Weights of a small mixture-of-experts language model, trained from scratch on English Wikipedia.
Experts: 32 experts in each of 6 layers, 160 GELU neurons an expert.
Below are experts of layer 2 (counted from 0) of a mixture-of-experts language model. Rows are named router (the router's row for the expert), up (a neuron's input weights, with its number), down (a neuron's output weights, with its number) and show model dimensions 0-159. Each number is 128 + 32 x the weight over its row's rms, rounded and kept within 0 to 255. Numbers have three digits each.
Before each expert's rows: "raises" lists some tokens whose logits its average output raises strongly, later layers aside. This comes from a sample of Wikipedia text that the model never trained on.

# expert 20
raises: "gue", "itch", "it"
router:130126081165122126114124120069107118112064152165077133091130125092136105111090121190145175135085152114113092095120141130083166154087096183171070162107122154084108055153145132130115092162113161147144059173103144158125122109129208100069124133139160177102086108117127109087148115103186133096156136074104216144167155158153098106158158142169170106058159172056142141148112151119159151104179133150142158183156138139084150146093109151159106115163139126167078109101134146159111128128140077
up30:099133156175155132114111135122139117123148135155125172070136153143080062158106099173116100124093109092108153140062145200134172139097106098080118108123099099149157119188102125070142161147137163139136064090109071149156141128102087116127135115097098151129100117067069150144156145151235105131121162119143080065147133153173125160130115116091177094106110146118121114137165161104090122114090102199133126190090088143147152160088163172113176119212108125130139144091203142147126111150092163
down30:154150108089142113183081143065097142124157095161194106103150109075149162128062128122054101138116139190081141152111162153144111153164132170186160099150121097148177124102112135153098121112164125183145169172093067146135112121102147112107154123092099094126101110143191192138155185116093114149124083108127086200194140193102094158133148113087134154161087144111119134175115079113168121122088131127097126137159051143110141146144092167146176094128099106097120171094104123125157101120072078
up31:057132085118132141167133131150139115137099123165100135109123086124155195123197101109067178077140089117153130084103107123123119152085141077106072131130119124182139136036115126164155124108137086181225162164153121118154172111147115106103136111191108114123122189140128115177123091136084126162120125140136137128088138119131074121079136157150195196173122173085163166120176125113128092117113107101090106159183137139090137071112135117155090131136122121076179104101111099150168127063109178
down31:146059150101096121177196148126075135056182170119071100184130129109134088185154138068145069150137141119105169125109094143111139151143076083144164141129120103116142096160101135142119144050120081091146138124151184109104151184106146126136115125077097115078153136144046159176114186134145097154120131128147094115141108124113073169156181180119159106142069129131147166167118154105156157144120129165102102087111124160127120169129142193134109231126103097073149127098125110131110108142158117
up32:119121143128085117159190115115162156134169184163097129092118148129193132141155117156121161164088151171125157148149134112124117113110137118164167141097135158096112099166096098136150114180162162134141137155138117097183140095089138157149083130115120154176089141098106126104121181128091053168144062086091131050137136088195096126148105159160072122100059188149204142088062123075130134097117129165065099163136145102152144137037115099159144095139160145159061137133115130106143096154136100
down32:130094053154123127085147159150090121151133161113124118178162143078134121147109131107169167123156172045140142169134096152113126119224112087103120085121064123162113131091135164137142130130133127099121122155109185170137104089123138154161114145170070157078126123163124126134141093155120073103141203116137153127163093154167137135117125170094105128100089174111132083153153034089188075157100113191133114182127120130063146082149122148154141145111092086151173101135182140086136153057132104
up33:111132131116093124106109233104147086117080066146127076125143088128091101130113185102110164143132127130137077120146171155180089142181112104137129110180109161158119113145134133145124152085129125104161171175133116149156176172127067109144143081154098113114133109112150129154111084059136100167043120085113181147113178136147088142200112169133169132165146090123189149127173115153092099118158108108101166144101119094147114178188122116098141091103050142210122124143122097087161093144128105
down33:122186153117115178086121168100113134110138161167133153084141145118153132114118115216210102126116068036170174168098118128107150117104170185148109179133115094084190151147188142118100124133138110168098164105127105077120143136091211129150119088060146137094035107136146126135139176117075176182133114117141105126137112116106154136112120109122125111101142150095128115155139120066109132126093178135133160114050103155119105109179155120093116118173127110133112178120123122120044109157151127
up34:090097121132109157166078137117151154092102119140147106134139127125125174143084121130107132109072132117166138133141146171112135135128118169179175163120087134124117136112132162147098119189139098126096078196181119152103079063042103161089123101118150111163140103199126134192147084097105114146101106133144202121142140177136126084136122122133115095106107129182155195071093185099136148157099088051143148129115168147143125073098103180183128161069183094148144168109170105111048153124143134
down34:115145146130141119149058150147131117152108177192141116188203132139132097164117196135134086113102157101128116104121116085167099110152184141132099166196122086142150205109069109078115094146101190108120128159100097123123067105125202164187111123133121190084122134073110124110155079102103092151143135145089150127140126117153109127085145170105100122065082106138136148164151102103124172164056164139122135119091182067157155111118096162044141115104151094153153120141139136123118169119164108
up35:116166142154099052149167130112151126131103110119139106133176142148125140114142122108100162141097157167139090099074212130164163102121143109152135150045125182123113089088094080148103195064164120078133091086133115132129103181107161177123123140164146153133134105073079145147148140118125129135155152084082146116094083155176079097077148153166182168098152162157183108110106195102169053125157120134108077167037145126086128130139110136143117135159100185139115091103133154100168141135129137
down35:146134114102141125140155119072092055113057142166156158117188128099034131151099174141136158105109109116119133116057123114155163129150123151135186087161146128151127117151124114177132112124167102097174090137111091132160097145068097098201142176157110052114111175133077123112162084104108160174126141126138117152109112185193151117143180079152097119141123181147130171098149128082132124106148121154155110154052166120108082098189129176136099110073170181152118112078154145118116111122140088
up36:135125123143183146073133112092140146163109187165134137107186150163130140159043116131121113110035140111111120114101167188128163135113083087122125156164172168171178146154105086134102132098089107111147130114092067137135063124155109117079116121174139131085103133156125136185133140084142102194140147148161098130167090148073166093188060111148132152109183160091140123181158144146091153107140089140111091146094137080159148137158163154113144076133109115179173099118108101060124122119071085
down36:124153156097113083117129150143090082128112152166132108130092131068076122132133150093137080117207162130147137106189164128126066138127081111142126172142116110191096142155154157103173078110098097106110116079127192145121104163081132205098140126152154100152236133126083167164134150186146139090143091151156135152169107161146057109121088116078126081122169140129131122165137152170106088125160147092154116101157113178127091121131052100135117082091138138100097176149096135128193163097096126
up37:168142092155113096167140141056139131112135161138145144103170128153106118112056171167120108167126149127123082099142095193155195120129115151139087134114112137119098119140138142168147152109136104163121092092114131190172141115144204134104116129141176109111060088109174154136148071121076162089154133108152166119177096116166136106126126170093114089114090109120111181058098150071102132095122096178097172145105034132119215109128061088141117113133161129168139170110116116131139125111216147
down37:134165119088088189086156108137172163086173130125126138103078180179132152126203132136139146142158162125131168212112155093105134102112101127048167109135125114177081155071122151123119114128125118139074116113111102163148149104103108156151092119175100157167185097136106074127091121076092130136167111089126071085169132094140111131154158167147171146113128157215108115151182116105119129102131160042047068109127161127165147131154118142117121168135109076141138114113087101147166125109085160
up38:144114152147137116195147167068088155120037131134155147181142139116133152095120147151152100104131106133013107099141141116158135107156132102162086092137134099167145158147109097123122100147099128128179155152087099094150132093147157034136097155106176172075105129127127158116121192129173225130116099084094118180118142180148161138143141101053117138151149140055132154096088102113149144137153099097158130176134121210166149125107088120112115130085113092139129106111122110139103126122192132
down38:130110117103156131163119177136100107158157162104137134165134176120112074084098152145174182102170085125101113139083101088105058188141112149103152147125093104170196202088102104153123132084139071157144159175095081080173136156125210137107133130094130158094107138141153107113123117149167147166108136113085167170176076140132101090132170106111127157194103058110077165151144095104155133092106115119139084174112131132164150094074141156152147111131100112171152078162087084121132185123105089
up39:133169157134177154075145116098087099117062196125146073144101130140137166103197112161117156157087166098149168134144184089197117053106140069201111134161147115104107155122137115078101130155112100141110155179144141145085088122155150123147083142162113162095124114134119125123132138114130153128101185061051145060130122125154078113151163168138138129113120174128114143146118178153096148065197125158171140145072086154120132125170104124156083127137136115077074104080140095138116135174087139
down39:149144146050152136147096158147170098143157100161098107149139147131104131060065126154174097135145090115099086135104081143117138167103137121077145153149146157125227181154146170166122166064083117168199150044182103118167127117118139132160110125168141125134182117166133137082099108103102101108113112103064099109118048150178197080102141119086147133111127138078141114129142146120153099092155072105168091152132120129120064160122148129140129158159150114123169133166171127122137115177101082
up40:110153170106101149114067141123115171132101177153092103107145135114067077105166130148112065116126099100091093153126176167134082146106111158147138112172114103077114122074117120174122135135140149148128145130150124171163190121108064156101105172129087180138069118141143176141119188073143166121176163102112093125077072151081132082143105174142135086100159095178155135140101138148120157219077114124114207154111129173064122194134148121201128137147148111114150126103152141142142130144088075
down40:097142163080094117147099119105139136163109137152091221136132162084122099100128114129171101123198110052136106089105126135150187135054152113161127103129163110113098166142104170161107126167173100132116133139115103161113140129105089152140151146140141181108118193087138145135152198115199090127134148091146061140098077127101158124180150153175121185115130119179166039099129130113161112141099095194095109116106146114089135176128112156088136078164141159103167114111127062079116081137147097
up41:150151106150095088130142115111102082129081127160092113102165100099169145082097088113139133154150137091082122129149110136157126184142149165146151107105031143134168037126116145153146111188156116190122121138093084106142126151135174113070129172160196120126127132128152158157176147137150133113090139126134116088157166139098171124156133097084185130114103132112188145167094175141132106140107092126171102193058174124085128082138157164117081137049166145119088138100192084125060149127090134
down41:164087139083055145169092123173088094093083154097086174126119133132134116124188139124128054119165112083156145110087089164085166155119175157166119111166164119114121123147119097121078138123117154168143125160146136184078137069152138116093136169102093108140117193102129104137132113128146124132191094127168083187108175132066127098105183129186156121171183127166139106166204109132127145108138112100086127109122166068080118120164124123115128068133189131067127188111143156138118098170115091
up42:155106160108167120119129112152132086114124160156141133150101147188090090087161086129125159153115115154131113179135192136102115171141117091144084132141155179089193125106093134108093135094117086154172123099128084125113123075153079117104116141137080083146176074129122110090125111124108109089092191191147139168118135169067128134093130151142084117059172120099144133206121118132129069183161191127079208195178105167156115132091185098104158126137066155133110113134115091098183118127127116
down42:138141079159193170085154124089091189124103158193124194131089109155132090157131124117122123165136120137152071059140120133106147112094131068155139105112152095122129129140123125141112056110128100152141149104155105150127087180151123105080148143080113153099070162126140105125091112100155163142080154130174087118191134150107133139098093102142138131136112158166148158129104175066105150049062165173157192127156110147151093162162087113142083112230137110173127132097113152147130132182114063
up43:154140106122111106124155142089095093102109133170170100158100138160165160114149145090125208193108108101134128156121156116032153124113124123107108125094146120102125150172120152182111111169147151117130066153107076176077110126128208200137187080101103077152141118169105167101098123144173165102069131119119116072091140105120103141072147125156131129133121162121138146096131131109095143135126132131149148146108166128079186158137154114114155061134163058146156199073106111115115110091168219
down43:155075165159185158126134117124094078140113151091111148101102114090131073105145134183111105183142113123160128129130103136132152182124157137127174131109095134123092140161106083140164114175148099157122170144145103110120136114128130142160106123143070076151096193153164125120172113208137168067127074153182137137092129137087118127161158075146136091157119099133096143081157178148171112192107097134143124136140156087127151080088124083070165120033160144125052050141067159143114182151130107

# expert 14
raises: "ning", "ight", "ni"
router:113154118176087103094114117147167097194080132117134124122115114099087140124113148115096095116116129112101113078143101160084139163140170146135109117130113096150197061105147149198155103117105103183156075148180114111110122134076146112097120110146128100138161061111063157087194126113118131095137183103171141127145159148115113163163140143089132131119192113129127193103151174163149147164097166107122187142054184144083112189130188146104089198198133114108120133130138094144093067090142100
up28:121093053122109162172114106144193105107111119131192114162167093070084125126158182167136110076125106144031135101067144095095151102129041098135118153122182121110150129059180112073148149120138130071131062107128146154124119085159155132112205121129159153132099136175099134135140129094105114110107121153128128140147131175083114137111108078123154109125176177157178168107165155100152156170112124172151183167087162096121088149132111108115076117122167114130142153093121133161080151124099182
down28:158115090138049120162108157113209145097137130116135136086135183166149197125083101122124142121100204133165165141180119105157143181169102057155112119145172141104181123147148120150086130172078098097165147133103126128126125148106096176115126092109155078084159103196147098126104106048178118080100127122130098098108119089102113122098113088111192143114129167125128132095152153118147040133198086152142100203155123119111073138154119079132146100105138177139124101125110169119139165124119149
up29:135094111090096097112147104103098105079060147128129111137111132124123106240160160123131075128107073127162132142182083218138154113111115132086092156142117090142129091128124100131155146168116131151156119130151074131093168137136136155149174113158173075088115090066170156118107128172135120117221121087153194144156150151177114110126180124132152162123136149131189166101103081082122086138163126101082158115104126122088092118173124179136097100144180128140141124164089076133136163080061129
down29:133158153158122103094096081160095083095156188106103114075107153146140101182060081065139123184083141121118140174109174091128155185145134157103171095078110140124116115142130046151127139127160063114143093137153186156120134144142146149151141098150141152179117116111163130162160095129078192161125105085110058100150166130109088130165126137102179095143194112144117153156116090190086104153165133065167108108111130129141114178118130177133111106079132119136040126109170161132158114100124163
up30:100178124107131113141128120166099141074118090112133126137121117123182107096106127124120167116101191136089199141147166117059131132113103131176105131146092161078087107134166115176139079139134155107106092160121176101168196084074096092114127101127150106091189123139148097183106117082095102169124075178073196152105158189122159133194211113165113073127106117125134184118158113112135167108109143082043163161109131138102206130109155108153130077173108144120124128124140125128152141158134134
down30:124074149127119105081123122105129144068128109145139109097056141078152141135129127172108118151159165086085144153144148070130161099154111197105183146113165111108123098084096134128179158103130161132136106171137139103103183134091114170151079153104097161093152143123085153098146090161144127150177107124170158104153143135054159165174092134104136126153081106148095088109148155135172111118175138145138068166136207073101112142129118157158104114158136097173136061032095120168083126157188185
up31:110115141103100143127126105106103120140095155152179087108148128109107053142159104137145156094107083137062144212128134139152164158153088174121117149061083106129104162144153170096149082141158133140105134166079087103102141104134188180111204104087051146097128085136100173124137156100066166071153084114123134097191113123144148151218109101172106100092115142133117178116127143135130119203159111137107160114135106155141079151147131131144180156165096102206128137142123122142141067101132099
down31:120153169159136196108177171129092202122078138066138114117064135154093179164078131110155131192095193111115134082143111135129166141143108111145108139125188113089167105143182151074127137157051067108104126099158120089104113126142193141128131145129161162085153091114158144152091146128142062096170102141116140091113144131107089072158151120095116086086200117172141153090103136106108152096124147161154101122151108132151142138105069204093174102120120118093161077165125097105151136175138113
up32:151099143107126089133066112142124123107140154153145098106086090157129162042199145157185152127108135169105135129117155112136106180121160097164091148101131150124119172123087165116060079119110119082128114137158093121136155165098152161103111132121122145164170102145105172147081155119133099167105149101084141107107125199129150135140115089083143101127162131119103119144187107135144129153081069040207121137109143113191183148131204124100156189133139080130150171161128100089078123136153037
down32:167131120178115126113129187086118136147092174093123145069175208116131115159082112163127125120138148101127109163162144130140126076148137121142136112097144157138138124084147084180116104129165045128151144104104124107094083054182141108122147125146168154159133053144148118214120139114120183136135133129185169107125168115158151130146108100159084150141055112108110130130078077118088148152135106124188121140176125124116039154067081104167125090112100129120107090134156086182185113124091188
up33:106146139163106096145193170137162202066144130093141106133144120097097107183162141182129179118108132049105109152142113128088146076127175067152127071101129104062065129100129114157072149135125183135109134209081201172157159105094150194096142126075161139152108063125130144085082090147137147093151133091189151111107159143111108154117096132126112140119142185112114171118087134112167099118125118114121127132117093151165138161148114114123155133137086105149198112170121104104114127100197108
down33:194171142078152168163152141158096128115140141106177134030118144062108168096150165243160099122115039121083129117135138167149128123129122192137136143145141111152150103123162145103101106097116130134114127132139164110111138184089079133139098174157101115080106110085148157166125095114139151124109108108086091132139170121087149083161145118134098094176125130208114178143114088179126205134155114116121085100133162089088161168098143106116144073181101123109129077127123107117079118156153102
up34:060134106115141114162086102067174177140137124124099094158169192129127101103115168111119164173125108121123168132163147134140139103118118099155184124115135175151083089128100166175145109030073158072111143087106128089128195166125140149134124143116155112126164094148148125164119114161112137109159103096078146121154131095075057134135105127143129175138171123153210180080121124152158110107139170103112169104109119156073159129153115166147151127135115161198047073122080130131069099080160141
down34:119139116136190111126119103136118112180101141171099192130155113139183114131149075139197096114143119132075156103162125113151116107163182090146168145100157118094139108074116121082168159141186154083092202067141113090048106145100113125139076126131139106138112108090089087112111123100101151117119126138123140077132141178181176134154157112142158128115150227146119170127130115163125138133068080094162135125082198132115105162139161153143089102073185091099127107145114076120136082103157197
up35:149139192102113136133088169167078167149101147081162065099149110080132132123129093110130121137101144061091112114152172134156132150101121094167206140154163095144102165082131146133136193140078139140113119098152097112138162067129176089092125157153144093104086157116185134140092116139125076137124145122176170082166144168100155152119114111074100161173112155111170087129163137116195116127038106162149191089096108150132160105127136106177142142184127148147057068102114121105097113110186100
down35:145102092106128151165147129138126099077173116160125149154119100092138090167104104101144109126121157078090120170173127115135096149152073146134168091109092090111109154176145103140122182122196116132151150201085165125105121164182134086113129117118104128181130142138091148149157098147049175071100090130072111193138106116206070134124120165120145144087137068109149178102106144139132102172136086109171208155171137126182146055141111058096110061160096120105139121113139140159142157139140101
up36:058153129130154075190123085105140125125106125190112122051139107139127131124104124119172129171151158102093138131082180130159175140118147076098132137146143139127137073121145129101128151131143124150112134143161152138106146102103092117170158121122146172127124085156086140164143054119153109093159122116115130156142099164158117154085172143174125041140197091105164106125115123176129094072114184125076066137181198136083167172064093099150203144122080154125074095150161151058152149139132114
down36:127189175062129183140154215162109145079170109106132183119164187138117122161106158165120163140043142140065118138122104127162147108142151130088119119128108146106126125173102114129136124084122097135134103104142133105068139143060137140152103123069112113163087092109100154098139103083105204127167105140107080118135118172144114119073181141058135095203119162070119181105156133125108165136143161178127121197140155101093112097128101164142139068149190120142099131134121148148103074089138133
up37:158157182154117179160138117083149146192113156138158092156105107116125119129118173161177135121142106134152181121156103127144194152095140088086136147111145079106095121125144062182142129124176043117095122120163111054125090133108123091130174092103186158085123103165092087110114128179102117189110107110068160080146097165097079085128150137170130163174176134099154171182117145132073140081117097122130162104079160133168130140092112133154152174146084063130148124076123087136074114110101137
down37:153109128114148097165103139146133137173115111105118103119170080145129083134101137150138161138114086167132108102109106159153150126099153139081106118174124098124105096103098170140198155155123103106123157126094128097176113125084050112114124133125140124199198122164097072146132187164131136145146102130147167175068088107122157125153154066109105114110171170125130119094149126098172061092154130142132132121097169161079083182109174136156181147199093127107124110152167200074174122046102051
up38:131144150133104106160108101171124111127101188125128139093099147081135096123150142155142093111081143137145117126170106170095141110109143096109145136085077155161158150083114069162110146026147143112160164106082207101095128134097175134058150130122086101017108079155068164192115087128159132159138108155151151130174161107131100114117159163180085197085206130118079131191095116119141139159138134111154156124149098131153133107105148067115136143158174143131144134122179147100123098136157147
down38:102148122151117143107084156123118156157190112077132170160122107116095102149160181120125116113164085103090144114105121159119133099131126155107147131182089046135253099105149080166133109107159100179099147107140141148149086123171157202169130066188095181116118133086130149122174142096129113070175100086097121112153077095152149166134163158133102105116115162141203102081142126141115138142161079140151069078095161147156155113134118126106154135084079127116175150068105140089165123131107113
up39:129144123126144126147112109129132154141142150124103109174158132177189102110099158250104088161089116141123162070159081198134168090106151128114128112125068153111214183077165131075125191144082097112124145090103116082076094086190136140151140117170101110152115099145081155124115164152132133105089146136093120164126091098166096140143115120159070121143081129067093122152138135128139196072164097099088095153142083159145088148161164097133149125132110147160141193086129127141118085132123131
down39:065119178130119049109115118160088178117160161079159093156165134038131109102134108160138103039150140073114172145106139079113145033091205142156134115134129108091094154174102165135133119097136139139158111089146123111107125196134142148092116140191120122162181149113202118113124084124097132132112135113132103151105126126134149137136117164152088118143126134116149120144135076117129074086125128153120190013159139137173180176108161113128155116177147105095109144141129142139112168148152119
up40:097095130096075135130171067131095118111067163168150133188121146085113156132178139118142121146139158129114102157215134144135130175115149094142124095091186116141091140080189147117143112174093107124144097134153169107089185087189081128104158142130133195187150099175105117109125106128119166103108133139135118129126116114112119183167146105081142124084158133075187101082128097080212086128088101182143218085108121152165176156125104093143150086130064119105117089105122133131121129146110168
down40:146099102129123240072132139140129100133118166140104232091099124214129096142104146114069136111170156113138156117151147106141126088171181101128112070147093102135145055101092141062151186184107100091130136137141103119112113157158156155152140152078117108071093142081143082148120123099121171093140118113143147069125144151144133134110133157140117121155176112162129129070092113146109156098154061156135106139145150158174209115130176142170163161110115099060148111138085093125132129124098152
up41:101125077173105098133091174149102111183095109109109073134141101180098126148142176126125176156133086133150160129160128114079173134132116134169118128125138145132170102145140112121152116135131058158179101147170184139058122132111141118129079127092182162170069118183100075121126111154093085100105125096120147136195103147138150155144157126188128135143076140135160041112144090069186124074182159137187109064101148156133168144113120173091113159110120131053130118120089184125109095163099088
down41:124125134092125135101105146112152114101087163109138145185137062124089097110141113135120092118156186132062163114119138144105125076101147144134174086136109162083147124205134111128113107157126077123203097149112092140135143117167176073124159201088116151131131118120148159131173135149068155130149155093098122169196144108134115121098156140094147139104124124062132171145132220146063161113089134138095083195123139081068122079127167149199143161143114073123170169087093144083107169148110136

# expert 1
raises: "ang", "ign", "amp"
router:092166100139201114137088132138151113175107116114077131161078116140126123138091138116155148077086117134141127075148196072112146090076129147176117153100181102103141176168162131112079139145135093172140104164153094115123100174177146070119040113139106122116157111119094137119128155119113149121097095087102148119150061149176142130118088128144123172092166133099161208136123189140128209132092117135154127182098107124110135106110186097117157190098129102127126063165128100196179114125083095
up29:146124081143191147092151103134168109157085145107212172149143097145178098114168173160121116112116145106153117033169153131176135077155141132162147127058150166119122121130099148123098098140181139109093047069115105092159111150172123102100139082140149059163119181134119120128125117139073117115156141086091110090100121077169142147168146145139082131125072181108117120117128076121107130118155147085120123188135158133095066172138157083169166158135140156152168083119108108183119086110115076
down29:139129106075162119172111107128117125071108126158126106175136110090099190118095124135097140162206098103144200087129153068103075113169127087114145173111127178155125094171109115175137083144129133130115062103107150133197182063108114136140166178121128140152125137131080142159141131126139115137109150125110096079159119115174158136143084112117135100144147094154155127083134012168110083153104112138100127173199166112177080099121105126138169210136150096160130146079151099156104110120171136
up30:183106102103127105118175090120084062102108110093167122120104095075128188083098093146145166194092122154097106097209179120134134118107145091107154173121125115151124174164117131119151101155157145170161147163163102123128133144195140161107107134148145150095101132201131134130148087074118082141174173127139177137135110120114131119155134133166069160112101130058081113158083138145139174065166141110113128158091112115098123099086088140102140206208100060083118122116137119159150109106145063
down30:142157106084132154138132088197098182111095075137115170152119096126103175110147112138101102140123164089144086111206117141107108122136057122088101141062128140117039175138126106100122141149163166152107070078141100140164237127141092095110162125122135173124138150124130118200154153148122160114133130110128094186148097102166139122152171115114066162138102160090137121096196075095098138176158093105144130132155134177136172122089137070120097148133113128177153060130136107095132152118184132
up31:087130128121158105114171126136156097093131126127135090122087078181112155144098150074144135178094148167213109074151093084157177102175111115056103083182139130142169153109104159115134200137096141111146176131119165136071090150117124186131154119140121046097179121108094109108137106103189116089155161096093125120117085123184134138125169102107207108195171103112154165122074101140158127088098100065150123120094148147164123151211165134101121099130111153137121158143112114130140135134116171
down31:073070102138137159137166166141147141145155131154148113122114155140132104163111099147118153205143068132098142135112128114045145120179178082092164147128102108103076134141092095122145181149140117105122163131213144178144130159137101110116125112166163093097123090086158145128044181132098092132135093197106148113083148129165147135162111101063137104134190153062096166120092142129143162126115113145120180108169160108155147132123069084122091072097146125128062111159094145132145116212086147
up32:110172117121105162151096112135199145083159161162098149103160150171156151111132121089107092129112155104082146101072121168116127116113125145166054090192121140111156153121159165079157107163130098164122075121098143130119118192207194139166142187082120111119145099174084114130079159139116136125136175089091130085145152138166160151136115115143084144150075116074163151124081148106088177151101125096152118147119082131135061086073121166094119169164096138124142074084167105153179115070102172
down32:154131158129139167167160113155063155113083150183123082126134136142156100149120119147140153113156110074144104077158154101155177092131165151111121096107173154133061141118102124114118074141093117098127132091198105168148071134142122097180147090072164159186106098117161178121143099111132140096126134093124098178127187126113158100159120188125131135164102123231160089153154071137099104103082194158069172132120101108131151200104065155129161083138113127106128053109104125104153124106107118
up33:127127191107118059108121134147155099156110103099162068135120120159150100124103102119129146167079086196131151081102160129157136144148163076133169159159156176082173150149135100146116121155130136195166169133110115166136159100143107122123094153122140125106107087171132129151115135138130186126117146105136082152082088173166120134132136129191138059118159152154098124163074145107123102106039093121119177089069129164104158113135049039171122067151139114138110139071080069139188106104110125
down33:100109117196117208164131147112141151139108140162125168140108139090082147143139111131111168149146083106159086150181171108115112086191166135182128087145126105153087096115178142144123139107166149089115111074080119101098098124121156164086106118147158091159091076109130132107111176082057176155137103133185122119097159042104135162133147067157098149130108123091084112187058114102142134146161116170146148120204131175155155104137100131118156122144186113121093176120144092138091071150159072
up34:100124110144153131109176074145154155115104084190128109068147120210230144125155143126194177117147109089173121127053131121135079109144058134162127120150075137100157152124141132148114110113183135166172138158131169126076124082174143066076081137094085141140124110089084164096141099112159181174073141123153081142154094100097074088162113105129108105174126145114124169160144113122157132087119121130116072120186155106157107117155102078142143132128099166141148064163140152149121119118154156
down34:122113116128095136149119131078136126188154164126122104176152136134138128121083130208135167079179112145126140151096130074132132150075112111171125068145089215168171119139129166156104125127142089122201052171152116119162122154135151127155084173102152135128079133132088116119131105113057120168124140152125123144113031160070142101121122141148121119123158136093141149083167128133126104088120136116122104158080115114101135060155193105212148142135145176100192148078150139089059142131075112
up35:113095110151146092134122084131113108120129136170129110137109137175125130163131100170155066095158154084151174138163125190139143138130098094181158075151059122101143091117041105109097138094111164167065132144065119074189074148130109150156081149157193148143099154139174176128135115132137123057169107105101135068134133171169140144139106136148108141133107161124222099171131188093106155107095158139126135100098111175137135107097137121150162156132161156149046116137143166109083150124107064
down35:132079085109144151117110165181145090102096205131136155128165180116172122133156113197166130165140166126144146128140131123116115156159204087127147107122088139081175068140111116087115123146164150112102150063107117060070171055166187145138171170159107115095122063107139110095075112146104108156098086156115157119110149139146107178098148138145076129126131093122131149118109159144165135175062196105123145101124097116124078098162129185112107122103147080117149105149148216071128138112110116
up36:091106133162125091155150082103085118140048075137123208156200153121103117106116134070133090127125059121116116138128063146161119168131131136233140113135143154109184153116087122125162102086171144158179118087123137144077086118157139123067139171162127176113093146123169105101132116154117148127145112148102164177102099139154061143093129175128127101116124210126158130085115123118165197102141156123207157147105105164112109140118126084139168111087148070116122119110147092164179107122098138
down36:078148164132078118159159114151136088153127117100143094143106111119078164128197061090132135122128096135188162159110117106127151133076119118125118138162140121115136094120168173148110122091082090130156114126170186086093125141079159075168112154145080136101160142088126116159147213127099087147157076210117082105157092143153200123078131111143120084148163162135156154132137130124108134160149131071127062156128133141051099109125125091095107092086158145181200129126170160136064169172120156
up37:175147208119142161162121115119153125039150097109138156115089096160114079142090171102165136153172051174164105108110172123143055158122103120161175133116143182085129162104146087108148185182117113121135142153102080169086106160154081128134090099105106124140123143166163154131102114108109178134116167128117118110151181097116133113176190155139113129111167065092132080072095151079130110088154153119093146166095156106127144160145139121113210149137155094132153121105075069159121130070137089
down37:143129110093145131157123172122110075088166121159134166143128111165116087140093141146134117150088155159081169153122094077155084133130138117065158106197094090166155103188179108113140140110137134162200148142096079138155154167178177202161085151084139204187122130134168130144173084124062136132107088114091129105088107108148082150104094180129112136138097082164090157193123133112169129092120140154143124124088143114167160153125084086067128099142083100118136122157115056145109096072141118
up38:150095118138094088145146117152060168134119135133119105188121171198138162118113118164169122136188089134125139133129116133104143157123138164149197078123125150130122088166115173151151165135073137156123185154134214153152084103138091153041121097155103117085099067118107185156101148064067120069111082148091134138161079130150104163127125147124151095129124124139119093145164151115123124113131171099120177142178076147128136184106142101116099108074139071145158089091100070139095155068071117
down38:133125128109117164161107129170165080138126160141096171099109177125108098106117065155143120203149127144139183132080124162099169110110192108150123075179091168137146141135128075123139135168187136157167166071125075172155115135132122096127160128177094142069100134154165077122065084140041122129114088145111187117102047126117137126139195151177129083173157131109119127083138112177127097169100075107092154140084146114147096151171137104126097136059163112140109100121123137088153102152172120
up39:112168174088097127111094078096065143125085140181114142174183088164135077099160144106129096042093144120160162121098120151095104177115151108160090141120133098092129090150168146128079092141182085126176174110116107127151127132116129159135133138178117163119114077082136151186132139174140115138116166135117183133141100059152159144081069108151123126099187149123156106165075186102183145148142163098165123083108133173112144139205163099135117152166085155095148106128135149111094134143058071
down39:095124159090110125085102119127153132139122105126087139113056128164153130107169135180103080142165140081105116114076106124123196131088129143127097120112127107092123185157171100116104145133147058130115123157158110144150171129151070144095123133097118091161094081090118077164085133131156153120116176131137106139138067178106077079117209138155146108139191133103188129146104155167104126109143086161108085137088183153169131189106139044114188137201102113096179167140183149093155171152137131
up40:151085181141180159137102128135105160170102156144133123153150113173112105132135155111102103115109166064096128110147140097132090163140150107178121108112152116104122108142206101099160104129123094148190077132091204089186163160108125156076123152114153100134135110160105152165113142135112110115143135112063124120118134144086099162137174122201111087103159126110185120144143111065088124154104151106136066151105137065201061143132110106177128126054192124103098100165152099048135168193132105
down40:171148118095119191149107110150134180097107094116112130054103110138139180151161085115159095105153123164109149136139139104089177173124156112120186113135099125173102122133123102120156128167124082079100136158166157166176126119106060183141153095130188148088151145139114118059106063154076224111083131144114085118104159115171140128113141106154143108129099141138136095112096157148136109154117130059109140117115112122188114108114121168124007184176149166159105122165065157115116126125096167
up41:114115139061123133138176152096147135111075130100198131113109145119180131182065132149136107140146102141091082111080181131125191122117194150163117120112130165134115154126128111129091098137079201170129118099131090099146172112133062151172144189115140147086150059122145142105128151076089103104095153140136166149062141106098173159055121136165074164126091106112192156122123142181131124096071136118109163138105097163127179137137169195128102117157172130135144112084130125121125049108075110
down41:156109210151126139076113159180178142141132202179103122128101156136102116122144134120153197105112170090141141098133168144210164095150148147121154134138152106095104114089156125142119132101124168101119072097087058129148114095164131142120102097093131144099099123099139096151111133098121126144129151127129161142139105000154210186139105133151128098200138097124108146132145139122108106105085127103088134112156158184100069084100083130110133143120123220148107119113130129127067110158127149
up42:136139123102154169150151094097087172062147151130127098177121093107237134094045064162136111145086122122126104133127134161090126120141137155216162141132164126107110157102125132189112130156084145159086128112135110144096099087146204105114087131057097126120110171124082162138145162109088172083111099150116124165134105139146125090105139109134160144164123104099110157094161171134082128090110121147205144185158162119152127153078140108184064132114165104143127173143152081086173135078112127
down42:165148163087104153167120129123106157111132159095143116155071187160133093167157141158117086125089119166070158111052072193085173124144151191101129154096098123131145134165156138097170199105081101089095081163090108162135110140109192177130122148101130154090136124147106117071137109138144103105130092052125158147078109087135152153152208139095117116119080176124137158074160122148101168091102113121137156168086087137099128073118081085120167111176174129140159128099159129130171141122172141